python train.py --n_layer=9 --d_model=256 --n_experts=96 --experts_per_token=4 --d_expert=224 --d_shared_expert=0 --activation="silu" --moe_layers=[2, 3, 4, 5, 6, 7, 8] --router_score="sigmoid" --normalize_top_k=true --routed_scale=1.0 --balance_loss=0.00278 --balance_bias=true --router_logit_norm=1.0 --n_groups=4 --groups_per_token=3 --init_std_router=0.00969 --lr_router=0.0012 --n_head=2 --n_kv_head=1 --head_dim=128 --vocab_size=8192 --norm="rmsnorm" --norm_place="pre" --norm_eps=1e-05 --positions="rope" --rope_base=10000.0 --rope_fraction=1.0 --qk_norm=true --attn_scale=0.0884 --tie_embeddings=false --parallel_block=false --init="uniform" --init_std_qkv=0.0268 --init_std_o=0.0 --init_std_up=0.0268 --init_std_down=0.0 --optimizer="adam_atan2" --lr=0.00205 --beta1=0.9 --beta2=0.99 --weight_decay=0.17 --lr_head=0.009 --warmup_steps=325 --schedule="wsd" --decay_fraction=0.747 --decay_shape="linear" --final_lr_fraction=0.1 --batch_tokens=131072 --seq_len=768 --doc_mask=true --train_tokens=662300000 --steps=5053 --dataset="wikipedia_en"
Below are experts of layer 4 (counted from 0) of a mixture-of-experts language model. Rows are named router (the router's row for the expert) and show model dimensions 0-255. Each number is 500 + 25 x the weight over its row's rms, rounded and kept within 0 to 999. Numbers have three digits each.
After each expert's rows: a language model's description of what the expert responds to. This comes from a sample of Wikipedia text that the model never trained on.

# expert 27
router:523451509500488431444496557455447474450521509507521536482496487500512524495512498544469544469507484506537505524475543517503489531432498529485530537482489450522487524500510495484499490492474478492506505510478504493487480476503510527538471509531459476560499500503499481517557577521474507505531490507505500477471513479534473507467485521461502504527499520492499458480571466521469495550516513514492471521504497503519499477533453497484488504508476530504518504504545519512522478531520518499508501475518487532502515500457513492518508497480486518472467489517489547522562483523484492476502441506497508539518542453495485499481492471470497466503474503544502489538509516478531528482490508514506495499529522541493495500507529445495511523489513516474499474497542501513481511496523501
What it handles: Second pieces of names after Lo, Car (Loik, Cara, Lomu), and tokens near coordinates, sizes and architecture, e.g. km, square, broad.

# expert 1
router:512482468518488477460462481496461503533521502502511502519535504490505462498486477479486494482548479506505515490480483513511478499455455475467469495565480490475532472548486469483493485469499485506476453509493500472495490511468501479536520522450494500510456532461544476571515500514509567515456488489543480503528495475499499503502483531474520494506486536478472506480477532515514508504483466495464467516542554488511478527499497428490469523509523511539520495551497515518534495482501487492534500518504534484506490478470478465472507524541513491521486495521502512443493504503441479547513493530483496495462505528508528499475493507486493502497493505505535521497529495500522539514482514509532510496554493569471541493519501485539499521508484494520483503460567493535530524480503535
What it handles: Word pieces of Latin scientific names in species taxoboxes and classification lists, such as -idae, -ensis, Tri-cho-des, Li-top-terna.

# expert 29
router:504488488505501531480492482500506473528500508518545503481545472470486488495502488449517468506491511484474487505503487480529413464542470491496467506486518521516535508528508519476465505508530496496477509516528466502490494505503476482487514497543506473462489477522491498513481466481492501469491472475470537540531517498503474478526474529495533511479477512520560508541482527478506542515496472438526516508480504480446476493482497513472497518477569530489536469493479481438518511512485464525464514506491509457454523552525511496501525455514496515510499537523491554470494490530537471479474511504507497509534537513509527497456482502525466483484496496455501541510530508457516494544478484504517462497498481467506515491520507506530499493489515510500556502516577502530541533523494468
What it handles: Pieces near the start of foreign, especially Asian, Slavic or Turkish names and words, plus accented letters, such as N-in-tendo, Ka-s-parov, Ji, Ku.

# expert 11
router:509507495503482505669516510499502490513483498514533503490495536490496507492519486505492497520518507485498495517508541486482536511566500494486493517502530515523485527475474515502483500485488530494509529493520502456524530480494509526499512485508519508483506497526492497490477488509508496516507489486499491543493505478464517498508468455498499494552502474493507504497490488482494483493483470500492506505498492485534498509455497516495486566511485522501486506449488510499487488499515477519491487502514524523486514484492508500490511474480484487506498490492517439514511439500527498498485473479485477508499542486505521495550519390532497499527515517518507500505541500480531492490496536498493496480497541499471518491499509523450479477470494447484478498500357480506480478500535491
What it handles: Commas and closing parentheses after a word, name or number, before and, which or a place name, such as Glasgow, or (BCR).

# expert 43
router:478509502510482525576515508507518531495482526500478494477508523488480538533549491494512468534428527494472519488518523494458522528537519489519493515490532531520416527467473526503546507461482516479509514491481505486525524474518486524488513491498528491529503478548470512505480488510492486494520510501499527512483525534466544486525580444487484493524501441487499502490449470481540505501495532501526518514502489464532519498484486545516511478514476522514500521467492510507494476482491514498483509489522525473508495488514506495482536494481424478519465490518518556520505472507519502469493484492472496485492504507508490500543525502494512533537492512494502469509524511485519473482513521470494518473509545496518483487500492519451463502467485414489484512510406511504503488478501482
What it handles: Lone space tokens right before a number or year, after words like "until", "to", "In", or a table pipe, e.g. "until 2019".

# expert 41
router:493461493519488515522504473506500511490498494458549501487490505525491524508509508520485526509552460459519486539526508513522467597456510499475486469481502508545444518524473483505544516509496539483524534503503497524473458508510486466500502514531536495477515512514447532499493512505506485510500509522518496474492482568473498490569487497490522526499478499506523523515442506522532494490488516511475517537466513498542498521512539531515525502478496506510485499507529514491474461493451496499492481491508479477502510516488505491493505504469494461468517503506504418512498461487505513510493490505492554491501489522430527514513467475530478525498506538517480455464467510489474463532553548512520511508545552503511506434529527477526466505490512481507541505497475510528487493503520488
What it handles: National and place adjectives and the article the, starting institution, war and country names, such as First World War, New York, German, National.

# expert 33
router:495495465531506493520550511526510511507473488527475515513503489489494521482471482519482494481413502505476518476492490481506459498485531490476519492533492521531484508495536496504509465467527488491513517517495495474498515516507505533491509462471531492531463514541510496531425527506483492505525531469499511459517486527441514507501497491525462507455518500512438502521495530511498476473490498515485493503467503495528491477486502489520451440542499503535493491481460484463480508448491527524502546486506477506493505500526521521516544508506491512496507494493493517481536511523510521492465447456475484470470501473497475487517553574463489534546493505474531528508522462450511518497458520477494527495497529504526510522515523493499472496501537486531493502494399522485490478500559502
What it handles: Pipe separators in Wikipedia tables, especially after a place or score cell, e.g. "Moscow, Russia |", "W 55–17 |"; also sold, money.

# expert 23
router:470496500488476478574507520523533503518462518529503529494517530489477526538538510514526471503481490493486514503491531500461506475497509490502510516512528500521465538467479471493507522505493527501515489446494501496537526481514477508495538475525552486526471520514492508504459521502472522504502513454511519514502536495481529497503597470472480492519496413547500509497466513506528497478511496494495514489534444482548489471512485506501492479525485505515463494483472464498483484502491506501499481462502519511534486513504510494499524478511465511491492462485503519498531481497520536478453496486470482503475490474520533487542512543486481513559488560505512439497515511466495476477463530466488507498486535502507482490524514489479477479469477419486469516506416507536498470491515484
What it handles: Lone space tokens before a number, mostly after month names in dates or after a table bar, such as May 9 and January 11.

# expert 16
router:453494488522534472584528523513514508516492534505505506508511550538522499514538454458571471511526532477508507477498484482483468510477491482508478505482513506523503482459485510468525486462456498537484537473435509496512535501530481510499506503504502495506502524522481520476447524490483475530525501502546508459460514524475526456498531474492502474495482514494536509501502458463507479476487475520548469497517491520540503492526496497490497477536467506500492452477469462519454510478486487518476444489519520504500492511529508513467516484467483502500516500496478436499506488479504525509501513497501462495506489496520514521525520416432480560517517521490494479493531510506507517501479532463489507471504525504497502449515508493509491504505494462520501484525422502489528507498527475
What it handles: Last digit of years and numbers in running prose or tables, plus century, million, annual, e.g. 1875, 2009, 58,000.

# expert 9
router:475501497515491518587521503523525517501472538506474507471513528493483539528538494505515460529430513485480519498516530502461522540532519480509497499475532524519423532472463520491532509473483523492522519475481511484528531473533476520481512482502529491527497485543462513506481490503490496499510511487494524517483529526460537478503584460490477498515494447504509505489444486474533509489507531507521514495506476464547514487484490534507504491510471516508490515476485499495482479486483510504476495468522520488512492499516508491489537484474433491498476485504503546508507487498532526474486496481463483484500506509521497494558510508471495528547490520485499458518524514495517467480507526469490512479497548483516478488505488522459461500464488409488470504512417519504500481491514476
What it handles: Bare space tokens, often between table cells or after approximately, before digits or a new word, e.g. "approximately 14000", "c. 351".

# expert 32
router:502495539488524492512536479507445461518532493506488498478480547504474496518530491529511499511415475513516535508491542452478507511502505497531482510509489510478495532519505501524496517501485541494491505504502505510494482528537501498500491496512505477544529482482480525472498469502494515518483439520507525501505513466505486470493473516489527506537483515461482493486517532506486555528528537479490531507452501509511486518528495492539510511454492521474500512507474477512486489498503546490495468503496512445510490521490477502492488505534536516521484473477481564531489492457492504486490552500511526527491483499505483502516511629502505522487499500422490489471497529542468482522480497491490520473535489505502512501525473536521504485479462488501515496512391532539501488493476512
What it handles: Pipe separators after the first cell of table rows in stats and results tables, plus colons in infobox fields like "Born:".

# expert 35
router:487506492512465518454487502489451508494529516481544522511555504523481506505512472503471512530604515512507487502520489533509473509493428497439516509511503488477516452542514505515503523470458496506456507475500503503528485447476456485476485511517503513520470490511474491493507489505536540506514535467565487529492526495468496470494480495474510526526481508550532483518502513475486523495495493490507471497453514510521505458540494495498468529514524514489531461547501502506542511516532436475487512497473547470498495474494500509488514517534497498544519504495506531471502465535455498475480492512525523484488466530525493533514468503512491490513480488498557556518504511512495514481537493509513559494547504537499512526455523467506519507491472541518484502481520478520473511475485504
What it handles: Nouns and colons in species, taxonomy, census and municipality entries, such as genus, species, commune, population, and Species: in taxoboxes.

# expert 59
router:523513513509506494502498504526520517521471543469496477487498611495486518489511503502521452531348470478488486501494511481472509539524484523498489513478515504498490512483503490504505491502507525500560516480496485512520516511497490528526500482507496505531491514532494517506508507494504494503478545500490499434531502344506507510509559507523504485523488507513542501519513499480509489501491522506512502474506518462510512487500493491542517527522504475465507497508518521506495493503483492518527500462507509493489486509482500487464478505493484485500476520505470485493486476510508495503488530518480453489516525519468473522545444446550517494517493510523489487493514525500522512501538496505495519492496525503512495501499517518506491528501499519503505477485573514501478522512471496
What it handles: Hyphen bullets starting lines in lists, credits and see-also sections, plus table bars and the ), after birth years in people lists.

# expert 18
router:516497493519442501457485546516497506442484473469483498512480473505511500473464475478534514476515497487504496489512476515494457487482487495481466486547494495509574516491526491516524461499486485519463516494548498458495470514494487453548467495493496453482482531466505473499495467458487469508505455541469507496511528448501466499496479530476531540492539512506513492502526506539468502527506511477476533460538490491492446493533519511504511528475566502524509501508477517524484483515484486504541484561462485485465496497499482540482512495527509502483472471460496454537495490519548478489518521511491497503568535489507507493482487510494469525475510478522509510503479502556512509504505504535486490532528485436542476540485514498507496485522513514541478503479551467517487520487537521
What it handles: Second pieces of names after a capital initial, such as G-je-rdrum, G-lam-organ, Thor-n-ton, plus middle digits of years like 20-0-8.

# expert 36
router:483493486470505503565496493482521530507475533511498497472542512483485490509507531507514464484459500483484505485516532492476476531494507494507496463509508513486450497496469479516501497513525524481550545476467468493496505534491467532539474482510536528509514498485497526533407497489508514469512483474503485535492472468468481497484527508483500487504545494467525524486510461489502559519513562472490477499473469481527519509468490514556502482509497482532486498497512504493490458508505487476488546480502481561491489488510512531513513441503482505502473502485488539498432522452515520466459536477499489493528523471526495485521458448505489502537522525493521516520482530525490473486539517509496483488489528493504471498474478482557539480455465532506459453526535476486505452491516515
What it handles: Individual digits in coordinates, vote counts, ages and percentages, plus quantity words like five, ten, many, few, numerous.

# expert 10
router:450492485506477506569511508490512498513479521486550475472511539473497519488524486499540474496487467494504485506478515511456531585509508485539477557492494499493404491467487494480505462501499512482496513481488517501516523573488509500490508482464521486510503471532499499497474512527470496460492492491496521578483504557484546518522507526478498480504481441510522531526518460496471505528531544513525536479533471481499521493489487516496489489502498472484521472486489512503486487487497529503483498515526501510523476521434505500465556507515484497508486481480495473476498540468515525486484502516497479494472501507501486531504537418529496514538489479536527497490521492493470473506479480486504485497508525508506470488493508488444488497482521439463495544528464502513516492465523491
What it handles: Articles and possessive determiners before a noun, often sentence-initial, e.g. the, The, his, its, their, other, such.

# expert 3
router:491507487508483516661525503497503495519492475509535515496501543499492498494525514481490493503531512468501510543503530490495543531572509499463478553487505520529491519496490507496515505490492520487503535508525496452513500475508498503487513499500520512488489516521486497495488499520508521498512495485469484521498518463469506504501475452487497518559500443508496507512509470484507466479493474499487507504511495482544522527456486524523485535498497512501493503462506519477476501490537477520497493504498519502510521481463523503497496467458488482505493483515512485497521442499525511520501492471464490504509524475512523501547515401522501479525508522522512490475528479493538494494519535491516485488503539480465516497500497514467481459457479471491469506489397474508452479499543495
What it handles: Commas, colons, semicolons and dashes closing a phrase or list item, often after a quote or parenthesis, e.g. "Atari,", "following:", "),".

# expert 22
router:489490519480530534499476537516509497493505468486616523509494476524502482515483504497521523502518443498483531490532500474527459572564478525524488503493521527518475480491506485507542529498486546505549501508499536430497503515493511500499482499546502488557516438478519497484511523525506490520476500523478477532482495542495480489480478510477510524458481450504510489484498512528500508458471546508492528517442520501480515533483476508517509489470479493510496503506490495505462508545522472457522503472490501504501498519498538489525488509488503476480463459463518467510510514511459487477500486480493495465538469502487521501491494559523521539489557472522502463495476530476481494503533514481487525534515509489494531494503529539549529534518507478539481514508512512505463519505501494
What it handles: Adjective endings and whole adjectives after articles, e.g. -al, -ic, -ical, -ial in Instrumental, radial, fanatic, plus civil, political, public.

# expert 62
router:504500503520494465550514494485511519485468547505459496493504514530498510520500520462517512515415500538473518453486532492486466466508497483488483509491514530508462529478490502527517496506500580504507530511510503478482515513514480515496504493472505497505503505509492500495498483499487501464512509493498499495500520692487532507505516530470513498536489415512517517506485488495526508500500515488501491488514513518506513499498481520510532491517492518539501532501520512499500513507492471529485475488507508521497538489518495502493530487543491507496488484478519513516527477489489499502483460514503495491466578496486511507498510504529513494520503516487503480485470511486498492503610513474483500497507542502475489490519489504497472531495481485498491487490439467457483485501509476
What it handles: The word the, infinitive to and modal verbs after verbs or prepositions, such as made the, decided to, can, would.

# expert 38
router:479490513508520513549510519501495441531491511520477484477491508503482560508521474526514490514434526496490520502522509483489506552514500478501461509490527533517448486502481527472503497482484527497491555479498484500525507496534514497512489471514496481551490471527482505509430502527497485500475503534499493505469499524453502499504501488506491510496488513485516510517496479500519508480475549508500505518483526490529536488484500510473536502482482509504521512495512510498485516463486493491479494484518501485533485472523499508473531479505434473526506497554506642509521507515529495495490437458516495479481473517484491516530511449504470550540478526476455483503507521473547495483448514490509485484511514490545477455500510495446435510482499486512488497524454518512489503506486462
What it handles: Opening capital letter or syllable of a word after the, quotes or hyphens, such as W-anting, R-heedia, P-ranksters, Sta-fford, H-ours.

# expert 6
router:469466471500495503486487525527491515556491492517454509502487497479504529506477480462537490490434528532532510555490548467499503495476492496500504485509518473509486515497506458476521530510490429480463432482470509521510536477511493491518475461523493493491517534459479532489501514476497442507528467475482512455530503498492478509525479510504459495506473493500543470480481512465527525521520552511489530513525469483496488509540474504477492491488544504508497478505534484519512505492522446527487485485525470546467482486496497499517478519494525487488517498509491491526517525469521537509523555501474448499490455480510526506499562432489497558496501491532477520533506511539450515493492542535530553512531502508470502485496495504484528484460496530491491450504541512500489493485507495
What it handles: Capital letters and acronym pieces in codes, country abbreviations and initials, such as USA, ENG, CIA, VHS, MF.